Experts of a small language model: vocabulary 22156, a softmax router.
Below are experts of layer 5 (counted from 0) of a mixture-of-experts language model. Rows are named gate (a neuron's input weights, with its number), up (a neuron's input weights, with its number), down (a neuron's output weights, with its number) and show model dimensions 448-511. Each number is 500 + 50 x the weight over its row's rms, rounded and kept within 0 to 999. Numbers have three digits each.
Before each expert's rows: "gets" lists some tokens that make up at least twice as much of what it gets as of all text. This comes from a sample of Wikipedia text that the model never trained on. Tokens count by the router's weight.

# expert 0
gets: "|", "-", "s", "==", " his", " the"
gate0:469533483418408545460483470524347599523485465544548440524497445519535450505547453535465420507541453502483479432429502470416433473469490494415488521549562439463545449537510548489554554537531480
up0:465541539522520471470490515473391529525532516420543503448452469482460458483548502545550459489540523442479481449453601516515468496553508537474591478501567438502547515534568522512505435499550578
down0:501468408526529441510667481458417482455505520413448509444553503498509475510558488543566458601433480526457425460529498532506502467477472455396573443483536392397513565454601431471530537542481522
gate1:486425517402457576454521483512471509450509516518559471506474509467534472581490642471501515513457567469530459448541539521452563478462476493549560523504465529487540468533507496435475516423452536
up1:444551503487539506542521537497353574528486562616554437437517463457446486410427516491475549537500517591578488553482475435577550546496522492465496512567534443447507554455522575547566541432468491
down1:541558556531508545479413481480480472524435594523463496499440445470468482437457491616531547498551509546535470491467411471513556509502494433504562470485510463416576500535520552439470530471468500
gate2:523523536497493488480508428521565494489563567525566505467506457493549536441511595592438573479541540511534365515553452470470509503597468429520500355533487426498448545497443562497528482459397544
up2:451481381469567438446502540544508564492527489500517513519579448565448401548548471484523584535453502491490434471447534429517497582575502485462569530413600511566508552487554449514521503500610549
down2:461549554492427573516410488467445510513434516590519463472509504500461530458515536509554496491527470463525454525612501468503528395574466479536495509545541352409512531449526549443517467554422494

# expert 16
gets: " to", " that", " which", " he", " who", " his"
gate0:503469405473523498561608478492461576584452439610490416495524385529478493428476527431492409458467552551555562524548471480471533376511430423540438521479470527474492619403521572538548553516469562
up0:465431421473545512570493498516430457547425549454474494403499467495573527547552420451503513463489472518516427457502537485499476545330527575523521544506461454515540523563444505421449533427520422
down0:563491507522500559403438478457494472497566645508488566463535618576511519497525392509570498541548535539470540521485518465532469559537468575431429555418518452434580515502540547420519551541516487
gate1:481487554467539424433435393539487471424502551460456560497534491557458590485548476424504504554447531458498481485548533506570560492514431501462559464489480474485515490495519502578492489513491473
up1:464574480532570593585486538538494498469453516580546466491473579520461485575501461490490482496535411536516482473490469478575459676444479438343489540469528398361600487463421475622478517505506469
down1:527390548501447487406491514479502542443547493473546525531513490581530478580465486457507492515477450517504586516518431604419414534470492579551562460613565554595465431515495402522449624511451416
gate2:471541583463515492506490537503546589548502522476436465504534518501488560564582517529503489499420546473562497493513525506444515531542467444472475499577569580562511521566510510521519492545628463
up2:448545492511507561458547573521567465486456518407471471501495521495437530565482566550492528531438641444553502468505475484534503478624468505455584493551435519537492455493462492523446525489612494
down2:434519464488435469500432524414591494500478492485474501579577558522377497459425552518465494429437502522481523431434582468510521507470485464485537517542527600549501581526450490539462454492569411

# expert 14
gets: " of", " in", " to", " for", " ", " from"
gate0:508544534431472627456458460508494381527551571454504521559445504538476517476417447580457520452520544419542409490540550534560432515542490516456542439509517621494437479536495490510463577520534468
up0:477532433449411482430453443454422492525448522520449490533479576378595495386491469495452579578538467611559433454476525554558548412613499506527441462489502419459549462511544624518502586565506464
down0:582498484482400592544561486555529537485489353526522424465470516541582457388483500512508543526525512496600499566558527564485474466485528537478519481531544482559627584473552438518530519530445411
gate1:555496610439497486505505512460532503394454516390460474488558539565548453589437383537533453437451551436418555516520527453472424477405598541493509464516521615488533472470431441463463468466508526
up1:453574467466470504559500482554455515483398481559499479603590537544503417528472515569485475524389559458470465526541548437549437533424494532534452498502457448565577502519459466516537469492479435
down1:467464543418547546547401553493433525488559418521525541454461531502455585479467452486470522527477497507537530539518536463366531417524563442464451485496541560554519515413462543537587532457512447
gate2:510543433457549526427522495499524486497554533528418548462486529471492419569537420407577459515575518424538512478487546598557651468513564491457494567470560633463542504481429516537549598478530595
up2:421479553470543606539473596503594517487502466479567526490552563498509510529444464420539528521471574486480399474427481480583483476550551539505411572560497437481446538509533469503466566500477490
down2:542457469477491517511468522453586438367582527385560545560484543494517493461473449378566543454543504412547517508500539476538562566527514527512510485552496450555413530548462488442464456571365522

# expert 5
gets: ",", " in", " at", " (", " New", " United"
gate0:439487564434526424541424477550489536486551461486455472456499550498470550538421610455481509502477522489432535508536515507520416578571579468478565574527497551508465463451523470594505516446568429
up0:523419423461562517458496554615466424443455490522469424412461459407508538404441534497492464445488484626564525501534509573377481541531366512496511457526579523520454482559483581412443623552517538
down0:543423498426511552496484439426583390443429528534554598467534480494461458505464453460473485462465572499360517652456502497399458531491414442491544517466496425544441538552540520511503503502505513
gate1:501470450435571548432418619516540438481492508484391456503484497582438507553423536447521473424474517348496468604554570510541511520432507556524446515483463548444488583524503469527581502550444443
up1:505364505473538625470442601526525442433530467501499499551465496468512475473463399488338530492516475511527524537465490459330436558537526478468559433432438495553481498532583580500504572492477491
down1:497522441487415520474505423484515500521448436507470543427535529550581517474524418541512589443530564487481426519620542480425539556515436495533462479574520430514510526598487546476461508430542467
gate2:469481565470538497543460513511429491514421393408500472500441503378425560534450381384420533443469508509483437500463599549542407496554494494462514529572514478382510449608536453552573527434490402
up2:545602484430395487521500432482453470573506453568561479498496442452454550456454500498379581401471550499504507473482502564565303561425530454564545508523546382464517489510467540561585405503484417
down2:491547536504469438477545492553587533513543377542437463582472552566481539493532487486443451412488567576530498495558493462566452526481524469512575546480546559487533517518588548548577490365599510

# expert 21
gets: " ", "9", "1", "0", "2", " ("
gate0:444519450494488465543520556466477591423485488512437468577465485428428495536426440545500626486501487562499479459451502485507518517523478451474482536531472434460468572539462531486474527583497532
up0:554432522531538545577550545501580449591522579472409492438544548448538512527485539536445443454570521457514538509561489531519452426524563457542443458582561572473640490522499501509541521502476517
down0:440486471582548488484465642453421499513513425414446397521555574465502495588432476534506527519574488501441612502432528532472549376412454509502509496525449489428510479465510389487516563543438573
gate1:574503562577424492458516439426504527506558628516533556485506429626466504464412529491521480542574457419554427540506448546513523481527477507482475533491424573520487545415404517455476524512503494
up1:549519415508531584578530495500513470453512348479457418400539525472513536495526506560532465360409507498538630521491479538492514513509491486477551484526559457500504554561485572479521494552505517
down1:525487508622487577533492512457465615479524512521508523529493525477433586578470494532505548441485479535528504509505510508584502473502519461478509560418536437510453537422602500515513446455533489
gate2:416449446406463577503490527517466458463434471563450497456558553433561470519507495565552459431516498508528601476454511561402452482545573474539497484452455531459505466468530496504411554534557463
up2:505534467538569376522513481505494479558521497549401535521529532435527517509514575550497543569543563466501584463617487489496565471516553500542527506449500496521530498451546506534570484530488420
down2:446543440494540519496478530490459440433459543474536525531555587509503457491479480618512503445541546457512545531484441509480472534519531504426522449457488470458491518512387461525548532577481527

# expert 20
gets: "\n", " of", " in", " by", " with", ","
gate0:495500397448546572439481574530476505554576530472471495494545470409478525586443540449529494559504409526470529558499455576570451526546485499540539422538497462495482508487488503579575569458493414
up0:445474440516489468483497528492437504598554464503544469529553544522502473514468535528515458543488493560425488547502478465502493506539405522509549532537488466523398521484434496588581474372478466
down0:595476463414500576538517516548526486593484534455487525504541554563491515556493491541444483456497553560426507486440519477439467448439494524503508427462520414507447389435458506456469473438445546
gate1:472417485558478539477476483520536510505514520508518562553507508479486439563462448475519483522473496400489566549505471479463567512594494489485550517522559526477463438504492457451418541556514517
up1:508477463491498410423580483496519595531486492432505521529415571522480480447528443440527496536516505524323432496538445474497509462465527490460471462459582411522589547517504534485476523530427492
down1:547525590459479533449484554499489511490547514496434515462593420537520521487589550438490516541517527466486472504553503491482479496499434480585527489450561528459412431472519514538466466488433511
gate2:430529453542401568566454448505474558480539437529499405545452550590601403483450456490452434424469592514522529488537536512448500457498582500569518507544563419528553415560497572490482585519548522
up2:553464468520438592528526466489561535570494438485378575568493472518449454522475463502397475515529555514498528557542422601484502506530562509479471489501465579554432515529490479373563547498509511
down2:482482526505476494494429482504428523457442408496550485503470499482476633499476547507531532380548522541494506495440497500502530481436518535525491522546535485537472511473433543628459467471484492

# expert 10
gets: " |", " ", "\n", ";", "ib", " he"
gate0:561474545479478563484555469499446540443530471493480450505614500515493541441479612571436582492487574445480560477454450480565476493580474462524573472552467476459451461537426483630476458468564528
up0:542480437481596491523503570405462479431495542540453472481504478450516536549602472526549519521506537452480482553541569491539432527466515493501477505570480513489544500418576490434519458517459443
down0:430621572468491547442461457430573516521519516491524513533381433414539520538466481555571530453450548467539477519549452340499441437445536525506492530539427475578540482600506440401429444459497520
gate1:521558507423567606441457522578423429434397546382504557448479455531423484514475508565457460502511579450433492453499504445577564550492417510502432583534598519477578461462519404540490483452483425
up1:395554409568456571456558535439620533498474521565452455505604488505519405443450540495522494490508463536529535549482512489547527393538481439594486456400468426506529558535455471525475483520580567
down1:570447460494469539519437506571481520494549469495570470504550479486449487557494504523567499512491473448542506502511477481509475496405407491555521528532470553542554531465451506483546490498451470
gate2:482548494541457491531589560531394474535498500512405578551536474450465427467595468413527496600558484532582478509563492506429405506444470493472523524492537555522507545501586479484475483538510552
up2:489618415537483457574427547593463498520482525504537483466490549471498569389550549441452481490444572531558477436497537453477509550550421494445567600483569504518513474530432555536444504545497477
down2:415494486435454536436481500498411463495564588516383606527526516518602512532490480514417551492533493467578440476551472513579460478549426423496578503517458453456449498449459416565532513457496556

# expert 12
gets: "\n", ".", ")", "==", "\"", " ("
gate0:450472486451511533521547485503349529561424595344482549489590553410448542522587462490531541514494571525411507471430423599489546452511466355448471505560437370481561440457498464436500521561562555
up0:519539428529500543525468497516422594528519462485436481525587485459447573518490491478557564543466567563454460495496447487522530551453495483517539418500469419538400492457502473507532389508443590
down0:476365453581541477548444604487501567515427401540524523418428515532489453407438477428473541349510531432478528572458405491589400495541521448477558633527376542487540544462502484487555522435480502
gate1:548509500594501568413457554484536521402452497555572573449417496531503437551608439444559520544430462476482472541492538420525536527517493430465495454566586454449458562471529498446538449507451509
up1:495475496461539492526487465551445503593495552410477490503610463473435548514412538588416578463537456539546509513532540528506564365537496487559446514579456591459526443447466481494500502542533549
down1:545563488592447516430479493445368546599446557488483530409537538527488553476561528513547551397528526496523582458562542555500475478446508381396596387508537510431490523487538549503512525526497560
gate2:547493558432571540542494541540535513519471444508523516478409564481450470613490462491510469483461358492507520506467505515421538512507511494473411520429480480495540514542459535542504559463523503
up2:491475535564501486451457509475426533444451487501562468516498422394489445531604479543621423558526509585495470462456530532552638526499398390470492475481536538478556544433474524406494476473512464
down2:428458513444524514452427403516530519449471478455478560421497484478483417540424409474431582480517538473427507531541562528580532444517571618527517510489449511510528386475443521564466492483579475

# expert 11
gets: "\n", " (", "==", "″", "N", "°"
gate0:464484498544450519419540430476504517546571521431598560528510551493541541508536498495514568459491536523505478450448498536501597492522513522400589479505453556560499508457527547586513540513487454
up0:455453373502452542496564552493587419470472455554462501494506534560451476511441453408427523475505545522501513462557530497484529509500562440533542512467506415533522504483572518357401420584473473
down0:477484573491486476476570498484585421482513483476617479504383432481525572421449465425505533498454520473484532558440454465486543496515532455552360412484496524451443511510485489508529574504435534
gate1:479446392464525531572496473616492509526525506494444460413558493428460457488444539523530536464552530505542479461517481497494529521563425319486465536444531452430570491536513536528562510496467506
up1:496477522512534421475475516548378481491509493568579397444444583523376595449497441506511518469388458544498540447562518508522514482506493368463511434535587463473439506482490418491426417459497502
down1:511549508496445543533461478500408500417574438491503462618500484544453513568507395522539467520464507528533564482410556466541551594499488476498407460497574471551509540493516481452485475429547518
gate2:519448465581517466545368536573490575548442453422457480540501464525532515419548548472525541468518463508509518435526424491521483563542600464478572519521448444469586479519493525555442459492483570
up2:470565540513538478494489514582463493522509496541383521397556474479509425501427506516582573582515493441564387486483593491492427530440413538473444522486526383482528492456412493542473528543466520
down2:488631540564515444520562493449548555510482538502558500537475493401513552474462480502425484537466583542565504549502446384586542460388570590504484548466387485514489550545395550458619525432560498

# expert 7
gets: "0", "1", "9", "2", "8", "7"
gate0:522422473595437475532372528504487440500389466575458409541489512530570483416595517504465591447491587539538505507475482517486472470491481501515506498522495409467436480497502461409526476429517414
up0:490546434500510565542465522509508473508473452520502476587557408651551428417518520524446489550524527513534560532485456483449509536504459530532494528422475532516465496545432601534439533470479515
down0:446535441487495500406468522478488445566500494454565528560544478574483484433507487446437510430429471543508505585507445513503496553506452541569523486483498580527453467503455534533416492367524558
gate1:625548478436515586553524528497474527444450495491422419514515593476512484541499509491512515568571496422446523540487487506447503552501476511537559552442536559499488454449446561529487477453578432
up1:470431452423492489445447548539429447504517534439418493502455548500481517569485463467431502481560479467536483479536471461406492484500447446522497468496483459609608494454453484556457489588417512
down1:552487539597545496496496445614582482507511535483528515593524459535470536561540517522391524425557503600490479520567443481500444617545519483459532412533581530514366534470467512479620579516405501
gate2:544434512526466465513556475437410495438538516384463548445472419522428532492553540528441511504449440482527506410549472446541496463607397376519399519493451606503436577569512532518531538586462517
up2:517509432476474477453548519480575526477452519640502477507559531482525550521489506464503516465491446482453446474552483484562438553468490573472501548488471501396489482543547414549569496460584563
down2:489442475542467423520519470526477500457497530484482556444500475446496531511465441540522513617441407508463564438518458473496514513546546494484426365408541438414527493497489484527532561521469483

# expert 2
gets: " |", "|", ")", ";", "==", ")."
gate0:508370500506476544450616540471586479481479513514439519502460534551518449476434527476558599470496534475579543497588505514462542378526491486608550523475547567469501589444593605507532528547452461
up0:433439542526538478445452574515539597491500503453437484570512456532545481560351492494440461474547468534405465516402552569491488505583478460433422526592580464560567538504530492459461497451529492
down0:420517506484441531511542512590536478441552529456524562530611490530495453449529524539538378499452526547490483523523520549478486453410551464582523484424509495411493423448548535526506527485412475
gate1:519376517528538499476366445454519458455401536582514590430507536432439468487498555527467471380553448390558474506527506506496507541541469477554463529595477434450500478427549538444528440429515508
up1:507541532487503512487482480448535522438551537439499471525493519409525464514588426519542500534591484424482518424524552485528399413569562532574422503440525504504451542448519589534552466447515596
down1:511498479507488562489464524488479482448532474444468482602496551479468561583446552434474441539475445455480568547525533495502623509452467540601487551530504482544410566511409562464523512513496513
gate2:465471443540487468504422584497505474377467517589526536490534554502454498535490492552535512481531590437478507371514500450524529470549446453447553576546569466433550498570492480533476505488503486
up2:584465513501479490462511544494557539491498469495456583577458543339610429512594511536519455577566501513509497498536554501540359471529534466576497502526472486501479490550424476531533408475441586
down2:510518537520429534479475509538561437502529464400516627501503479425452505568537527547507570476481477435400534517470520471539461528632443402479484483498519440486474552408475450528503469521418509

# expert 3
gets: "-", " the", " a", "–", " an", "/"
gate0:425440482588510524432468397537527375515462494578476426437490602475478451492415520528523537421603442563530486574470427480452513490542440496436516455570471536420475434415526534466498454495459535
up0:481609486574598498457501431512544546565450448535390478482440447557532547439428478576580492509497481491434539463510484431431564496566459522455461420480497504472542536438524528479429493487576620
down0:505567545528470519592411457465504587519488553515415491578464445480488395525506504479500560444444595470575562501493456498488521484462616530507484519522520534583578526477495518480470522529521546
gate1:563463460400495547513503519512402382531472512531523577446527540511520412535487472505550587425517496434515459517497521553468510378578557483519500573557549490462462512484439395407463495538569427
up1:475482492509390499478424525440391375551475499550487562513578535562585504581438469528526496431473503401490445423515645456525507423446477529539531520518524589458440572403573473460530568592463520
down1:497502537390504468464490441406494428514501602525488502556504455609473537482475479436482504597553523452472504479515543561507551594465473480536507506423438481431478542492514397441507524552462496
gate2:582525516577591496370492506447574607462490559471527484533524532423499512449478511463569448434451540449527517468483503554550475468494461519428554487512556499492536472433557506545487454523510503
up2:445462448485510524471463463518425450558497559468503511428554524560472501570443494464536566462486492417446468521477509537420443510429561535488548594509435575546570488481458340517494510507440535
down2:513424491420468436439531447465485534556549479562390519513509502471389461495525477443557523500486407512448518471539457552533524496526441438442520516494468560572429449495516581454509487486529479

# expert 4
gets: ",", " and", " was", " is", " as", " were"
gate0:454481440476461601471514518471486485506482600419424538521394566506414473488499441529418485532548584505577514545444500569532479438472476490505521572571490465502539570508457501450549563492516491
up0:471496477474439560457551545405534672474496488405563389445345488509457503498483528524502477529501523540543571428518542534490512582554456441436516442481532499586509583486448509426475534484546487
down0:535536549553355521485513609483460520601490474588523413489435503477463611457589497553442562503479466541512566524569484368500547463434555479437558464453489544457534517454581521498527407445555481
gate1:435629594479496497481505521526530532424403481484426447580524516521522491512478499440548470477525491506551512569543497564490449407480558468472487509499502541584509516501426536428461462511516383
up1:439549520507443604519435479488524534499458587547590415531479592554582543588437607506520493498489573476581484496559549487428513542525551530461436435487561581408431527448498509538524472534507546
down1:530461507594524467460512496438540462409534615486524552508528561455476682468534392476557496478491501465490453447488482396551497471429471463533467473555501535542474565643557539464515528542503517
gate2:485507561395492462502480442486498449533526522482608446481450532522537504516534511454583538547435507465473498480510455537520444573509532442467390445404475514578528442500483524568471506561488551
up2:496479495581506520437541504553604495404474568454525525479508529462506528556557450435505563555551456443479459512498505553570506473541506392452527473546444503469518498451491475416555501480460519
down2:480464516523492436438470413584438477493481386507448538427512467511542516594633594401496492508471478482547507505548486428577533585496487498478401535542450456482595507561575507625520453476454535

# expert 19
gets: "0", "1", " ", "2", "3", "5"
gate0:435485552550456567460400531410547477487477496524548481522465465521460515541513530497460508483475515528488522498341474618462488470511551472558517395528533502526426529482607541445457422389434599
up0:528448507472587409482489529493470447473571526558504533556475492480504515476524484404623447491455452473434499527502518525489481511584412530492504369477438476468515561497376435492535489536523469
down0:460455473502464518422456493470579440502464592488454453456412573471465450426458408523509488511519460560524479491446460595550498534509458452427536567572494505569424537478472526421513474460361516
gate1:564499521522465513596432600488544508447408505443550413499610615467545465502545497456614444470538564525561512473385501502479517578569529490413511499488381426516456549495520458429509529501497467
up1:583478523548521447434545516490479516420584473458467514525376498390515428453439496506490484539456451475408581547519494453474560498518533522576474517534564458541467474440527555536544450521468519
down1:563461383485463548478493419593504486478385423486520453439530491522556430497518571437514537495551530497568475572474441546501519433506436483521532514469470494643471525503435477530567479460421457
gate2:477528374392453534482484476479431469547531548532491527523465461469436427468508517498533600570539512424539480497459456504471537426475514458503425443481529508494443470463541486573590521520532512
up2:309560449570467510527490427502447498599438520529558542524494433541404523551504493496400488502502392509479524496520532392473655541532533530518528493462576546549536537455362526529586526508551494
down2:480438519503495506514556457495418544592464452504509503490492545571497607559500456520467411544437423499511484457495474542548573475445568457460619565562492439533542534427440456543485434547505490

# expert 18
gets: "1", "2", "0", "3", "9", "4"
gate0:497555528495405515598489478527522432495495488526448510493544521592451542481415549500440497465543580490530553501530474429516434555558514586440483505518493544455491465474514558465556555544518506
up0:520546561466393481480485504464577444408497521532424516484539490392399463452471553567491475467512377512515535429603505544543404427514393476471412401510494457476533516437587443398495499461577551
down0:415535476469446510446480520539494467425465629462558527421560618545516499472451527480506460484486556579489544397380449523426453469501407428622485524529499448509525518504537409510471522531489569
gate1:483441478508430468440478533524556475492572480455454539467523588500491501581441498521532493483554523441514553595581411457488466567503551479470473530493488549475572456535577411500451579533442553
up1:521419508493424509431501502448493487552546550491464519604453499518566463539529499552548496543553536500495441545438514550470487472524503626541629465524492522612452497547395460525505519562530575
down1:563481528444599491494506366488435535559503466451477464568515434485489536457471548583433511559403410515488523540489517513584525514455456464510488443550434454519512595472457547530519419452499496
gate2:475536418537507484521531536516468449466515492465578483437517537493488535430557435465573498617533514567523391524399566475511491448509594541450470522517454458441487481511492393415537441500535365
up2:497539529507447535554530529528455460540485504518460544579513414500544519514623555562462486512520537483484481421585510523566488538418515502454623514463511485400482424552522505517507500538480546
down2:430428523422466451505469501494539487524553606525555429562481447593576465394450541535503508436491475490459403532575514462500435549457524596523500532501414468497467445453461464471468479445577569

# expert 22
gets: " the", ":", ".", " The", "-", "The"
gate0:539490467525594593481485527527540621519486578424510505501592474471442497412530569570518505541563528510579480441457554519471570494511429556521448534474562640542453559490442647331487512503517476
up0:491491482604477450415501443463472436534512460583519533453415470512550450596530515508553406521432488514441461565658492464593508489427497518449469477501399439517509451463470468550484383544417521
down0:536471469388467529526489537439513598575491428485496437563572403488515430415454537500491480502539534508477527417431543448464469425475500529467557524523652469448515500484478583541541451548539436
gate1:489511368350484464501509505412531500523494464620470465477480511580559489450491508525456560504564405465540484518536495535429403443389524436457390481342554438489442482572485489486550520469536560
up1:562477606540499448418594533542488441513464492468516542572447573410564547617561498444499513508523586524448470485402507567538462466510455475501595535574469458418464549568536437448497515528471470
down1:570521463413422501622468444389468586565583592563541446482593541441497459548526524546506532534558470549506438506488578552484480399454433462450453458489456479559461529524521487409521569505447443
gate2:584490521531548525491450558434513558491538519472504386558433570591537536566559455480477463434379488456432475514490491487446483546539545528490461460550480448512543542568497506514447509427436547
up2:456543599533528577507453459533470482515513508426451498545490492479511531507465452464515531467427478522471544513587573477473491408563579457513485539592502555450537469488505494423554488540541439
down2:526545344524511508558509537480560495533562444528505548496517511578416498554448435417539483640491509482480468458485489502525557387456477426435496512466544507543489447620535622537510518515484461